Experts of a small language model.
Size: 10 layers, width 160, vocabulary 9529, 8.86M parameters.
Training: a variant of Adam for the experts, 337M tokens, 5146 steps.
Below are experts of layer 6 (counted from 0) of a mixture-of-experts language model. Rows are named router (the router's row for the expert), gate (a neuron's input weights, with its number), up (a neuron's input weights, with its number) and show model dimensions 0-79. Each number is 128 + 24 x the weight over its row's rms, rounded and kept within 0 to 255. Numbers have three digits each.
After each expert's rows: "comes after" lists some tokens at least twice as common just before its tokens as in all text. This comes from a sample of Wikipedia text that the model never trained on. Tokens count by the router's weight.

# expert 13
router:132129111123100103128121172128141097144140120138119137152170135106117112108105181136104145127112121083113135093115108151103141123097097111125100120131107157158150088153138088141154150179139112142117122082162149139074162114154123155103111112
gate1:096133168128101110112132162115112114130121106137141095131099108096151148170112118117159136087153124125132133135143114119107116106117162131138105106147137149123149109122129084117129134101129155094116158148127155149133121123099150113081151110
up1:124105114116107149157115105080154126112143174102139112112113144176093145133112123107103141148083097136150150104123144112181141148115155114123149123123144149126121117144120141134150131144159173143127139093107111096127104151154140150117090142
gate2:118086120121147167143156091161148091101145163128136125116124140134111144128104100120150124118117140083123175115110131142171139119172125123130117089142138090146121090157100126137133129110139108111106135119104131120101097166098165162111134141
up2:111123153149109129135084136114115124144125109098111135128116148115114176190140177108092148141112113135184109148141122106135131126092127122135106118089149122070165142116106092115127136146122097143129113134128137159076184123130132082145144116
gate3:181138148085122121132180113155104086085180134138159152127122098108126100108117117128138122116130126087124141092155112142142121112095104118116131109125134099154118165127136109130159126144126131099149135103091120138111171115162118141125091150
up3:135179124111129081113136107105154108173160146119126103073142146093134155089133110148118112130119145146128120133128092115093124143127141087134141129144113162113149128112135126113127144171139171152184139121134138112102073143153087127113165117
gate4:154099125069127118115126136136115100115102156159123145137167141107122130098105154096132129087133151160170131120063127115090130129127128125141118114133125130161120181106139137121087114144104102147138115128139138130102095137184125137126133097
up4:136133148129133123116134155091129133116143132133162150140106130119137107122138111097124120127126160124142134123136143123180128119128163104068112136134103070094121161139158125130176099127109112115139099114103117086103098114118133111155147109
gate5:092143099145103166128131130093153105114164138133078150107109166113102147162148127143077110122085133149078104112135154128128159144148103115133113085120153135157105129128109085147112120121110127148110108101114160131113140134117112110133110141
up5:161111135099154153110097136113138130150123091123102130127140144118145111162108137171168142095144127104134131167150141137104188108129148131175135129121133104171141084109110153115162122142148087113151173146203125157096134148087116127100108122
gate6:122072145110094149131132157120146125119156113135128144147114115152107196136139158150106157128149133107110141174113111099132159119101142123116150179109171132127093100128115151126148160131140109128114165138154133076122161104116124109175126116
up6:120125125138150126131113128113098115091129128109146109142131131143144094133083131093137135127164148080147120150126123114158102139116146163126108130154116159141134173153111134108172113109155125111118142165111173154128112162133136087118116182
gate7:132131154140115121135112135130151095112134091153173149121093131125089113119151151129125164166124125121109132136126108135112162131132115124150110109137088170137114125133102109123133141086110145186089098142139100143092140121116109101117138082
up7:127151111094107107149138114134105145116170127101135160126124085093139156135151120111106097135125131129128180091131118125128121088132157127129177114129142127136128104140132119136137071148193139108135070086121151093104148162123120131126133130
comes after: " |", " ", " 0", " 1", " 2", " 3"

# expert 31
router:080130109142136105156148133162157126114159109149119130096164170088129113140081120102071105099106150125143153109126117122099140081136084100128104119151153126109164128146152124118141129144142092119136116126129105177129156173156158156134138114
gate0:149124130159128109120148094168160130128160114114115113101128168144110122113157092166152153200126139089168123132140122116118161120113086137128160152150100104189140126187115138114137135168116155153143155103120101112170095117188146129141125159
up0:154148142145113119164094115110142116140104135121140115132120114130142103134096151143123168134104135159058119119134118105115086120122134154147151129128130131121073138159136124131113108109108104129082111104118151150130179125156136181124125126
gate1:125143120121138124158139128131118115150110098168127124126138133136123092105089051177158115122136110182109187084137157109154106130151130117072170104122116117139081146120104146132100100121126133136130120123119135112094110150185103116132143122
up1:142111123173153160107159124162113163138118126095132097125086108155118157162159153106134153123116137089128087167119112154108150168133117162161155149153097153133162139127121086100124152114103129158115130109116107149118103086121129149130131114
gate2:088111096114144130091160158154095115125139097133127109121131105151112131096131113124139134116127113125150126096141149154145096166156143130098110129147116133163109143102171117115124130088120155095120140160122105168149122106138166130127144131
up2:108097153134123157119158138145101131146124112157171169104152090138094114104080121121095162115144154090130092106118118129121134143158136115067124103152129080159129125136119133137089171089100129097152095126138076133106135092114138124110116139
gate3:130188135159148123144177140090121110102135135118137128118125136139099162160096170139110130136101126143096143128142133156112183122124143129104131137127134137151111117157111169113141123111086146114130120106085127127094139106120146129077135138
up3:106124115128108119099126184135120088122123181090123154120083140127137098149147120165121135141139124162139152181128135147147092158173127124132114153150129084148171096134102140154085094116132148180100133131094139133088085120124099146154150129
gate4:127154133175109120169098158116136069135120084123111097155147090136131123079172122155151108131132124126141106124128156122139124143111152108111134130111123156199097142148113134128119134160126155135105131155088093145080096172117112116103151080
up4:144139131214110126125105141143164114149079069092145141086142115089104150127182141149121136115108167111102130168140102147099172155094116142122151127094120148192130134152117143144098128110096130153087114144116089120106149124128119117091130154
gate5:105147083127133133113137098176119108109140150080157137161095169137124101077081146082125149095129139114102196121127096113122148139136142103120118138110147123137140143110165139129179146097111163128140133080094103125147176118150138120104111157
up5:159101139154111138102126095146086125138162108129170155110141150084134098098108164095154156080097155114113189127134070122095109129113102095117151132093143117103138128118149138127157104108121108117137147129124144102120175097149146152154097137
gate6:172124157160118124118122141110142151165168100157153117105094151144154094103145086135173135145128113082141158134128108129098125126093115129116126095117136151114079115155112137075114160135123135154162138119163158140086153122093107121193173139
up6:128095131090141126150105161098158154130158118163143134141100108107121115111125146102182171083143143113131133120126122139130102141102162101125102144112139153167081127104141117110173142078145087142113103149166163121110109126122094155139136141
comes after: "\n", " |", " ", " 0", ")", "\""

# expert 11
router:121134083136125087106119149157115137120131097156119073123139150132143137127122152125135096156129153090143153084098143118120110125167118101112142129110144125135118115144182141089131130137155100153113122106140142150090138119152148161132173138
gate0:114129154121117099131099146134120139072134100132122124165148100106090161121158162131145161114154140148128105081058146114146126157126172120136134161162177086082109113153151080129123118144130131147122165135116149141117135144127104133127137158
up0:174120103152082114147096131174112115123113125111155129121058105136105130091151123162111130142131104138118121128118135087075107107141148135134127100136104107121104084110102079131114166129116091131192149123163148142095139114107108127136151130
gate1:104120113113119167121114152156134126177149153114123132133114093093121161098147132130080182127169150083129141108150166110116117127147075165153148131096120113108128132153121097095142142122138147154123108145122156085136123122182154104132100137
up1:066160132118180157122135131118085106119102070121191128134131160083083108116087159147126158133165130109153114166123102135122124178135144162135141176118130158132174144138122087141143139154150156078146119128084101135116133104143103143123148110
gate2:132176090139131163151145149134145111108160142102175073168117182119128124107110160091155122119152142154136125086144146108174129158105117180126127153099135147142132143162108150117137102112144106164136154112141124134096120134129091177144163122
up2:095140133117107136129153158098089157141117139127100149142125155108121110111161085178117091171116146149098163146128146163122105156127082116143106143152145123155124173131146126148172143130178124150114089177117104169121112126112142121120115130
gate3:135172143160112109131111149130112142136096117091142120102106120120126093135184141145165129132131107157147124105152129098093164097129166145176137163122118129143166080153115099123088164177140122159099117135131069146132136123138091157134098136
up3:168123141147147135129173145120102156148124111113149123116104145133123139126105090122108103096135105136144162134124158118131098132118126107169154101100089141089119118096160167146160157094090076096143086116110128131166140148134100136144152149
gate4:143106136128143151133131109109146102108109097113143128139122114111113181117145085143141143162136154167078101149110138107103132124145136102120128144124128092161123089149131149123091168122093114101163161107140105148109194190115088163157163116
up4:107086099163118126139114092118121179161117168138141147110149150161135067119169142117125117161164127131143148131141122118165094062134117138144160115145113144108184112133147119165135133130118124134141118083155108112100141152147169106150126182
gate5:083144112143161111163104131149138071096141093106060143107137124122147138111110104156134089112129131133101160112120131101068139113131110138128107123091130102148165106181152141115139155131138162102135138089170153083144125133119145126139150134
up5:107171155094148156162099139151121090192111079157162114118099158109141114097141165131155143153112154112136139137138120127117115113132145102123145135159124122151126136144111150134167127111138129143148125127151116127109121172091132135144125142
gate6:173162135129182131137150142134140116119111127109107192136111103179106107091153109141104107187109144128114140145100091145118098111105113161115134135086169128138136104188138104109101138143121156121151119141122120123140161143090104117127138142
up6:139126164134153145134153115105139125125108130161093164142150138115144085081129086127127107157124114115137121102076150144091094133137110127078091153093150155137131157177142121121147145088095116099140114118126099139089157145142089141150184120
comes after: " |", "|", " S", " L", " T", " K"

# expert 20
router:142149078150129128137146159154079122116156134144105095121127179141151081119125089143139123122155109140097170086111143128151093125110117109165103122145167162149118122166139116122123100103149112108075136128127106143134150162151163189142165090
gate0:122159121141166151092144114096142143123152126133127107155142153144131079158162119106156114152111119156130105149128152134148144149136125139101092133130123094115126177122101136116095136125125180151125177118173137109121129147099159160190172119
up0:083098101150142146156098141109139113114132163135128147155108162129119137151136066106145133110125156155114129123098190111154132107132118109088098117137125097095105171182143124107141101120143117106083157091119133147116108162131130134143158132
gate1:118174112116127100110183114136145132123179100151114124122127143176102093144139075143169158094123148108110139114101067105121148127120106139133153120091125148101098117125137093087135123113123113133089094140129159103123151142163095169169114157
up1:113119117092128118170127141117086072158125150144143112152109122075140124149112112149132134142147114118103095112147130112115159157108141131130145154141132137097161103100161102143102117137128151127085139129154157104130173146156152174146104091
gate2:111126080111172136186166131160059110112127116135124114128176170117136066119125135136155105146100101140134121147090096103149130142140107141082139160075146103132122120150155132107131096142113151137110127102118145114123120147158128119116129132
up2:196118107114105128096195149086127109129120103126134134135134105117131144130138121144129140134152151100198087178167118159089133119116150132143140142118122163159135117102110145161119124118140119148123083139131096112135119128067174128130137100
gate3:128090146142102153168154161115130133143086131115150116084153092126152137106167166161132143163116130118116155124151153137121111107131143119091121146124080142163080116124129060142129113144124158168156124114113110128104164114157058150083120149
up3:117139131164121117074122101109107134131120176120140126140048147127107151133105122144113114100151143097112150136102128090142126135143148127173110141153136165133158164125133168110123128102143120101086115110147121147118144122099144097121166129
gate4:105166098170119151156161177130136144127122105070115131094167179126139124082123112126116117111136142132111150120109179135132141105151131134127137109101134156112102153133121099112148156132108098133127104087142113140119114163138105142113150144
up4:136111123122129119134114084120132123118161121135102153146084101080168112123132182146145113097130105105175135113129108134110145127110138121158089146129060130128175138133125118143161130144134152142147139133160084136088138099136149130135113086
gate5:077176127115146133126096137170129139163152128128086117131120155132108130122097123135126121121133111147128103126096149142105114127062156099171103111111115088141127082118133113132152163141183123117095139118087128115133146133127128169171133110
up5:091119111146168140110099084074159134152186155105134152148104146136115129109103088088139145092134119140116153171074132117127145106123121108175129103133147114114108124149137087110118104127093119120118139156116149122100141119153147146146099108
gate6:102121092129121126113178174124123135118190112141083104091126120114142096114157103177130156129115107163144147088123092096105105117100148144117141110112126118158097110168084109118132149110142153130136110087092142082158142083116135140154140134
up6:139131100148143132159130163117099146117132154112094136140157132098118100072166109167127157134129125163162146115113131128097112131108142129125145125150168121142130129130130135096132152111208136141117111121139125160158150099129128165123146096
comes after: " the", " a", " of", " in", "-", " and"

# expert 12
router:116151147168131104127126126130102152097159119120081119120142125117135131104071101135138127140125152082127148123104143107089157099126113122188106132129105087137123087165121147136186079172114095113128146141139158136101142146104150158133130073
gate0:112181129151148150182175091118101106089118101089142153115116130111087102091161177138150138124074106143119122128133127131164134122124098101096160122101136124126103153065125168127118117103111105130103114145118118115151122106115117098092090137
up0:117131134140124123147111130122087125098118138140111161166138080147097158116142125118120162105152129153151130179122101113091120155183126118126087138099149110131090140127147100140124117152107133132095113138119098088118120137110110131158090135
gate1:127137103106113121094161154137090071113148170106089126125122128135164098116116099152140099138145101129102123111142133109095156131125134107168120129087168160156137066154148105145086131148139146114112156117130151177140175137143142133112130113
up1:108108144155137098162170114134170133120128121145160129172100121097098150136092093126102110117129157126177168137102143137127089121117092117118175115211115110126146157100122132107147126133137116127127114120123116119144099148126115126149130132
gate2:123141141117116158177143108159078128118143172088086124123111119113144129108123145148102150131107128155146134129149147123148161147120177125138131084139129148145114130114114040121130108121123153166094128105136087138138112141124089136103118139
up2:178103089102114110109120188114155092132118160150140095128123137183103152151126153104105127142149115126156133148109140105128102141136135143151072103130142140108153133144141178116092143140148151140150157106097124085105149130129115142155134174
gate3:107120140205156147151105111184105131104067126133107106133129076139141100067156170112169166111134181145136130146088158138148112091137131141147109123123134097154128149189121122136123153110120155152120098137128092126143193104110124126120115073
up3:093123147132091092098077102138066093152129129145107176151122170086125087122106173104131129145099143142167168151109123126137102119110139151130096156079126115169109093141165115137144152093090146163128070123112152118090139149137136127078148106
gate4:149112148129099129147129121106143099091150137097110115102134142101122110075134123126119099158138110140129126093147131115144128091124140071128131102091104128124043144146134148085146116125123169141136134102117138132136127109135089131164154153
up4:126137166104115087154132086164087092165153158112113142122151156123101114135098118151096114134116169136113141103166130111149137139157111100094070117119133079144126115133145083127114088091133129158127127106119141147171136148125115150113085139
gate5:055112092155166095120143141169137139137091108101108137140109172119113143104138127114103162126114134096120144088110128111136121114118124143140153143090113129123102132195118141134134168132132147141125175103142188163092140139144130167129126134
up5:099144136116104088060144146151139126106153112089110129102125122112130094126139153131149149062151122102114095130113144137136120130070135168144102130119140165146114123108113146158100132116164127109142146117152160176101137131123160184132119118
gate6:104083142126109157153154102161117084128168151112106146136111114105111138141104129153112150064131133106185123121144155102111097124082123113149129129138169101128152132091109117140167172137124067105101097109128140126146112133134103103163139098
up6:126123153140175126140125064131112137155087074131115114128137180117122115132147100145116104105109127110113198150112101112105111144104154077132137145138075120103098129128130163142130135145113138152153117167114143129084151134114116110106136082
comes after: "\n", " ", ")", " is", " =", " as"

# expert 29
router:114144127178182100154125127149115104136159132131154123125079123112146159101117138110132138135139154089146150137145132085082175108069095115137126103097142109138106146157150127132134121148148117141116145081166134141092152140134179142125132136
gate0:154140120141100113111077128170120121141135160136116119129126120142126110124104110149175148153116107106167102145114134144101132159082170136073123126120109089130139142135123082140141170130123143141133158100126108101130145120138131100160133133
up0:136116132112143084149107099096115082111142164094161113148118107145144147103089138180162140165165129122142125123122113130160137131162118144151125133125132141105161152130120114119158078106137069184081171095138140077135123112084168136123104098
gate1:088114105132153157159102118199109091123113105124125111118094110139116135079143103115128160107128130134137128092102123105094175184102170142140119113103096135137154175144103104136127134149125136134152129108145112182111108123085128159070110118
up1:109111118093148126129105135160130132137100148175113136148153076136126195165143137144121144178099144167139131136161117145131098166142107122119103093121120073155092120144126164120080116124122097103099186139119125152093151107124114094108139158
gate2:146139088115139106159147104116146105119124114089139132112157178171135132120170160149143088130148110168142186148128126102132116133125140181130168107139176098160137117160186128129131123102129160142114134124093127140111127086109161116128138145
up2:124131109070128152157126148137103084108124109114137122116129120115136121157135168174117108146096136101163137121123091110106093109094130127140138120151149096161152185089178132095127129117151142137122123168141132130105133112102160114174142125
gate3:096104079101137109139096118123150139140106137136119125124067161144130132127123116133137085183129127154111123104129124128131145149130147119124122129110162094151094163149141117093146155119135179114131185094168172151088117121154104121157134103
up3:079107136111156136126127090158099115156129142126140085143153133101136132102087145094128142124108108081104115148140140098095095058114133124104140122132133157096135146095167125146130138177145135090154111081116122137186119142105101101172109131
gate4:088105141145130092114126104143087106121129108141110080122112152095170130117143118148137167130139126100124148106150119100109141106100133135118150123105105140098172132106171107120097166157122126146100142115117140159119185139127129159115172151
up4:135143110126148155113087133142123128181118141181129176074109138116114132127102141122099157144134115136132114151158080144125128101102090169108115120140098102151158171138120120213123126094095137087127127137134112117160136103118143108121086129
gate5:104109133134124092175105138141125135102118099113137105112103148118160154093159115108114136116142176151160144125151125116099108145129162098118138161163143121125099132134144114141126128133117172136149143168139114156146127131168132109086129137
up5:149123153146103087164079127122135092120145090164123097131113150131130148095109122113159158160171143136159131147124126130089128128088137137099124119090125118129128135138158157105117158130115127122145132133132124103169158111152121121136168099
gate6:139131121193166133133107129143109132101109098166137131168106129149106137151124169129098117052158172131201107152130177144154136095082125084124145116153102136149120180113128139087131152106161137075124150144091146115152128134077132116158129087
up6:070123176148175115098108178127149115132119133133153137166113152122107117147113121121163132098150137132091120141122176166178126113134125127084132163177106133108138134125137151124131141133147144108113113131135141141123074118141134138133119110
comes after: "\n", " of", " P", " V", " K", " G"

# expert 17
router:131081114138057094138123157140127142106152133133109067172132124155168122152116134117134111119173155048119157068153126124097106125092114100116115087144150154139138141107150132147173121154146086139145148126122130121103136137145155127130117154
gate1:113118087142118137103130106167084146103119118128145149111140141127161123140131108134136132102111159080116155171158126139125111128112125101151130104149141139142120109134083126118125140096133123162120131078104144111134106107130169090153132118
up1:083129120158147104143112175145088164121077109111128096105144117118146129135124118147155106120156162121102180135113132132135106141140137082147111134166144110098122117145128179124160140155153075159132134140140124133112124155122131124089161148
gate2:117106146182147131135134153130129137187114136098058117114136102107120157164134111145129081155097157096123101104144093118113149095107134111169113134139102172161132106161171152132146128118145120116096112121150133116136141124133140125116164129
up2:089100121093117170143139191168145078145122167150098154149134105126128127119132131126112127121143093118083129127131121075184103109139146167078155148140152151162120131108125144149100143135193134124112131136144115090122140113135096129098108140
gate3:099104124130131110145133137097168158158102139145181148135167095140127129129148119111142107155141114119103138101130120120107121079135140136160140155143121102129142156146133124098176101100111097096149139141083162086104187098167119125122138119
up3:150141162138174101127129107135074161111158127137120133129116149123148103125115150114104116130110144100144105186139144142120182106106134114124155119090130130138105144145095099112119142154162098145100087139105112112174142142130135088101155130
gate4:109134119134092131104112098142124090133149107077108145139134126084121103138117123120150138143090148118130127115140124132135160162124122096157097064059150098098086159111141104104206137141104124114145094133125107117146110166095119165144157144
up4:135125118123141147128127103103135110149166115103094143136136100143124110171081117114167125121131155087092149135095152097142110110105160122145115092134134110095098154078099074143148154091122103134104119166151147152098165157106085140174149101
gate5:136108108132126095107144115163109142134120130144127121109134136160176148128070093132104144124132160090152114112112118088126136131119133134069092091156144176125123092163146145119120145124122124135093143113168156141120135164106124136121120130
up5:110112125147102137117068086112107108130149145121121157141119136106116131121165148164113090136109149197139136129126150140158137117112100147149137085117129107136094107112138133114106120101134128123140097137139120126128134150187111149126159097
gate6:154155148180116103120110163099105125152145143142144098149121129153149180130116133120109088130147182114124120092109128109127109156143146113116123146102131088095144130135139138115176129143134134095107155125077151076147136100098101129176102130
up6:165133149109101091155103118138089151103118152130152105093100143139110120115123141096081162132170097144143133087115125108116112109118150108123086141157140138109125139146103085087088162110143127130150119150125126123138126138149076113119111161
gate7:147122120146114059121119119107142131138145135133106102127121129097162121134100113149139086080168166096112154108129093130104132151115135100139093123113108112126129128163115116122155127177138107120128114121122157132140123149136106168134128151
up7:151105156132139095099123113093170143129134124123116108130111128088135151119094127167102141111146148143094173121112100131123152101118079126138101097109130129116157124168109167132143098149152112110135123154112198133161125148158109170129125145
comes after: " |", "|", " /", "′", "°", "C"

# expert 14
router:131151091149140081179096122140113135079131100112106105159179167102148130136128125089119119122137148123103121125147128131137148118129093104128098125109140147145118156159175159055139114160112106137142155088110134123133120120114157138116138153
gate0:128143130140107093132111197115116121085131091159121115149141147139123085116155123098128067119149163125123146098107099136124114082174112133102103157140095140126111126119140167163126106142094163162125138114100117128133125128141122103111122132
up0:128131167147102113150162133119082142121156122163133128142147139155114145186104112117066114087134161149132104156136107122104130178190091100094173125138120134129126136106127172095100157123114132126117144124147158124120084130148105099119110100
gate1:099127118170158124127128106099106112082106119164124098139081134098168126079110160159114119141136130119115146110113149093135163181154134141141119133145109111122168148120104146096098149125137131139118114103152135127090153185138107146102129109
up1:137144096157135104129114126100102137111078154163154119105111107136123111122160133127133108135126137168120118141170081077127144144157091144133128133113139132103151158091126139104127142069124146081105124148159148098138136154117127147120143156
gate2:128072139155160125158123157158136094112137143158126148125119142138128117124099109105092144110136108134119113112116137157147124137122114110143112145122114116134096168119139095091104159148120144154091132161186147168103147178127085133091144087
up2:128129138184156105133116085125167156125106124122114163118130147136149123152119148110125113125153094150122096159147174152158121145145170147116117173128137102125097107195100116132114159111124152130135134138141172129127147125093119150120111101
gate3:113125152157095129099147136142133130100130125139118104148095129155142162108165168104120125081112096140094113155170102144138138184117094100116098123120088126133116137174184097096188087105116101123120118150130121115123150123100152136126121118
up3:161184095104083135114106119122133112088154150097151120146122095147128124147111110097156131149145125142122094131141139144134119135177133159155166111135133108125099147137143100178138097144130156147119158099134118099123148123162096160102146160
gate4:129145126162102093159115112107080168158156132125159131122174153128104109145150149110124107163122097191141141153153149112122136099133118134125129128101128121141082118168076135150123163110109098133211092102133116155139103167115094102140147111
up4:086086127119104141139110135121109102100127143141108133132109163111149069121140151115102143158113084122139137141123070137122113128151151119111127067132144160163154170102121093104114087064154103132142088124120116132133173144138124113138136124
gate5:101116114145152110131128159112105122109174138163116064131108151124151111138091120130142132124131135098114101142131135121147168108137126126109136114105138139116129108156137126104135132158131180145095164120077122130121142143126098155106131127
up5:140105114130142109128109091087145134067134092143149121130212160118161140089134119082138115143103101090155130108107178119108119159123121121121114114159136126114146106109138114103164161132145111132137085085142151122138107151154143128130140141
gate6:090083151133116106151159137117138136137120103094083125143096108106170068154130082147144145120135133158112097142165130149106162144089102100105147151156108133109087131126146135107137131113089148141124146143173126153117097102121105116109139131
up6:089146129131161125156115174148090171134130111120096144125134161051105106149142118108138113174118130137086145135143163151123118149125124152100147162137115110129147106146122143158123184161146132130097148103115133119164125129111119139133180106
comes after: "\n", ".", " K", " M", " G", " P"

# expert 16
router:081130087110118133100137145140094116109132108117105110118141156110144144083111123127086130125117133088137172142124160131108152127116106120139072115120091132136165110149137107126131154164133158128140165126127097134105161123137135141154125140
gate5:116146116124115142117103097092136114111091123124127113106104141144165131159185149138151092126104143105107132100139103135130126116107102134105148142103088126177157117161139147174137115122123138126166156169123134117123118083162164094074080141
up5:166132172159115097131106114141117104178159125143095138093153107133129104124105140136109170131148097111168080145158126131132101127116135072128110181119134105083140191094120085124104135088131120133139083130111118139146128136109082093109150101
gate6:134105152121134142117148118131124151143114164063129134105160131125140089134190116143122123123091117164155116118149103136140160133152115106138180138102131096128165126106092122164114138135115132139103105140143113131069110146165133117129153111
up6:139181114143150097118122136105137156122154144173096110108142104136145136087087094126132135136111139162121156128135122147127124143084147139101110102081142092127127132097133167150170150097115082085122086094093119123141154165149111095138142134
gate7:107141129146139122145135155171117145157118127127105166110149180096121075192119143155111171110148141171161145128130167116156164157175126103144120173105138115191169120127106104143125144145155113134116060091154153176134144113129140136085109124
up7:144116150056085129123127105081176123112178125132117133130151112120138154090140102135116130138135122114121127160101140139140083116161106157154175111131142157178131123134132138105089121104135118130140124097126130145091151110177090146161110121
gate8:095146106119146160110155148163092155156141136097121127135121105118173162142127114117102128124102136107148145155133178082100140105112110121150092102140140093156143123098087088160145174118117126088144118104127123113150143140161154077133131097
up8:132172146139155148106144065118133108161147108132169138147107090145111107118164147178141109172080125118095115129113085137156170142148146136158152105128104137116149135109140131104146102169083121147110101146135111107122135130091140121126124116
gate9:133154185112112133118096111129101143114123119139126128133095111104114161110124114110097112126080147114190113127108148115146145156141159128152112103139076125139134109133115109080138110132080155166146163102137132106192143119144114111077107162
up9:116117130115105148124122150133118110070133117121149149119123126133123129175123144099124168105211104102142115139176134112112122130138103138112100166139119114137167138142152103152123120176164118125140134126120134129120140132067110150153094127
gate10:087119133139149129157115114117062105135103135130114121184134149157182148099129118118117066129114137112107125113105108140150169146157178135152092136153091133107163116108152095144151185154119166137130152138120115097112124166118110135087149158
up10:141133157122140133159129152138136143087138098131094166080144098119098107112171155137070164099138089145168115113172155111125178136110105112088132175131108126195153167116116149135100099115095129118163123102083145142159118139164114146150120120
gate11:129121110137168123145154140149134117124092084132113120148115138131119148102163140094128139115165160159089097123127106130144110126148136141103132123168114145097153129163123155090137142151166131195119143136125138186158098113128081138145166143
up11:114179141155138135108138144164147126142136088093142138100162132160113137137152138118119137107170155161140119118112137094133196110122129147093095152151115088116125103138072118105123140117123116145148118137136170117139162121121115134123068163
comes after: "\n", ".", "==", " ==", "===", " ==="

# expert 3
router:118118115126146131125147156138144118098128175136110092164122144148129163162116104174124099163135111099138126127124147105168131110082123109176112095113124158146133138139092100153147144153141119148098110131142117128114176168073146120094171104
gate0:121155117160174125129135147158136123108130154090112082108136112127148123132131117118149101185113109153164149148150133157166178124143150130149156141152127145149152170116073103129098148096102185115106129145114112113107113125108131099104142168
up0:102128119136066170135103126143133104102115110137120149108140116111145128098109124097175151152137130144134162152151118124131139102139129131104117124102076144155133178092127118125129138128137165130120128108163123139133128156100110098099101166
gate1:161133110134183147098154143117091144099167129104128146079105120116133126155123089140143172155126130141111138162118141117153172132133154135141144139111133115125085134134106120096133103172151147159081115115094154091145168117109147176128117143
up1:111157117108091139157121105135149095172137156119154119144143187109149152174150125092134141085129142139138147144106082134136110122128099147136096138131179156093168128146116103126107087137117178115118111102117110164150129110152135150131119091
gate2:150113115176178127098159130101132146178082086082106108137147132130167152134125108148087111153140144121107124113162101123139125130151120101142133114102138151122105136128097121161131169118145166161167149086134117138135149118121130082163126135
up2:169133122119111119152125109115116134123134100157134117089145082144127119124121152145173156118108098137155180114128139124122101131129117126072087134145132120175160151144122098132165111177107173132135118132114123103096115114165137153095142118
gate3:113123172143168120178172162162122102106148115132139106143157136166100119131124109159111113172117133115134156140108103149126189121137100126091124087143107086145110132133128089143160124128122146120156142144146121134086150163130077120151144115
up3:109106141105111138104158155115156073114117103114180129132086148151107145158167128139092167168104144138105159121088119150148198126145147154183130132109131136105150146128068123142135128096136130130122144136144132098082151138117090151131113134
gate4:105145121145127114134129090174131173159121136103172082085118134137117138164170091170117162172137138129136154149148139151129144116151135151141147120130145113097127134154076116103130157166111127133134129133139157137145180129111116136129176120
up4:087179146093113152113111156155081135128113121166132120124125107122060184143150130157135118115133141131142134136130155094147161141120143139133108126135087108150117163125121155163135145117140150124113130136106117118091148103107122137144132189
gate5:154111142101116124138173136138115131120114159143113115135109163136164170109111167137085110084158121108139137123133151144151183124134149114125150158088133136136086150045121113137099128100100143128132098108103115106078122139115112123108154146
up5:141149155109158148116117130131121104091126152127133135134100144092140155108111134151091129099140087081189105144110111144151138100134154104113146152060133101095108118086120096161129132131104142134176111111101106110072129134114087089129118114
gate6:145126128107076151068099112156141128132063134148117111115132095085117156130162157114120099117140148074124115154130144149154137121121134154126179106142149131127175151114125118123104140156101130165135116130173115117121159117131139131087153094
up6:107122141109101149109104162139139099132158153117098120140115127157121156091150117155126129122155109121149128166174154091111142140119105143122136101141164141154097165138165174129145124122086162135143172172143086149145139113106120174168151112
comes after: " of", " the", " in", " and", " to", " for"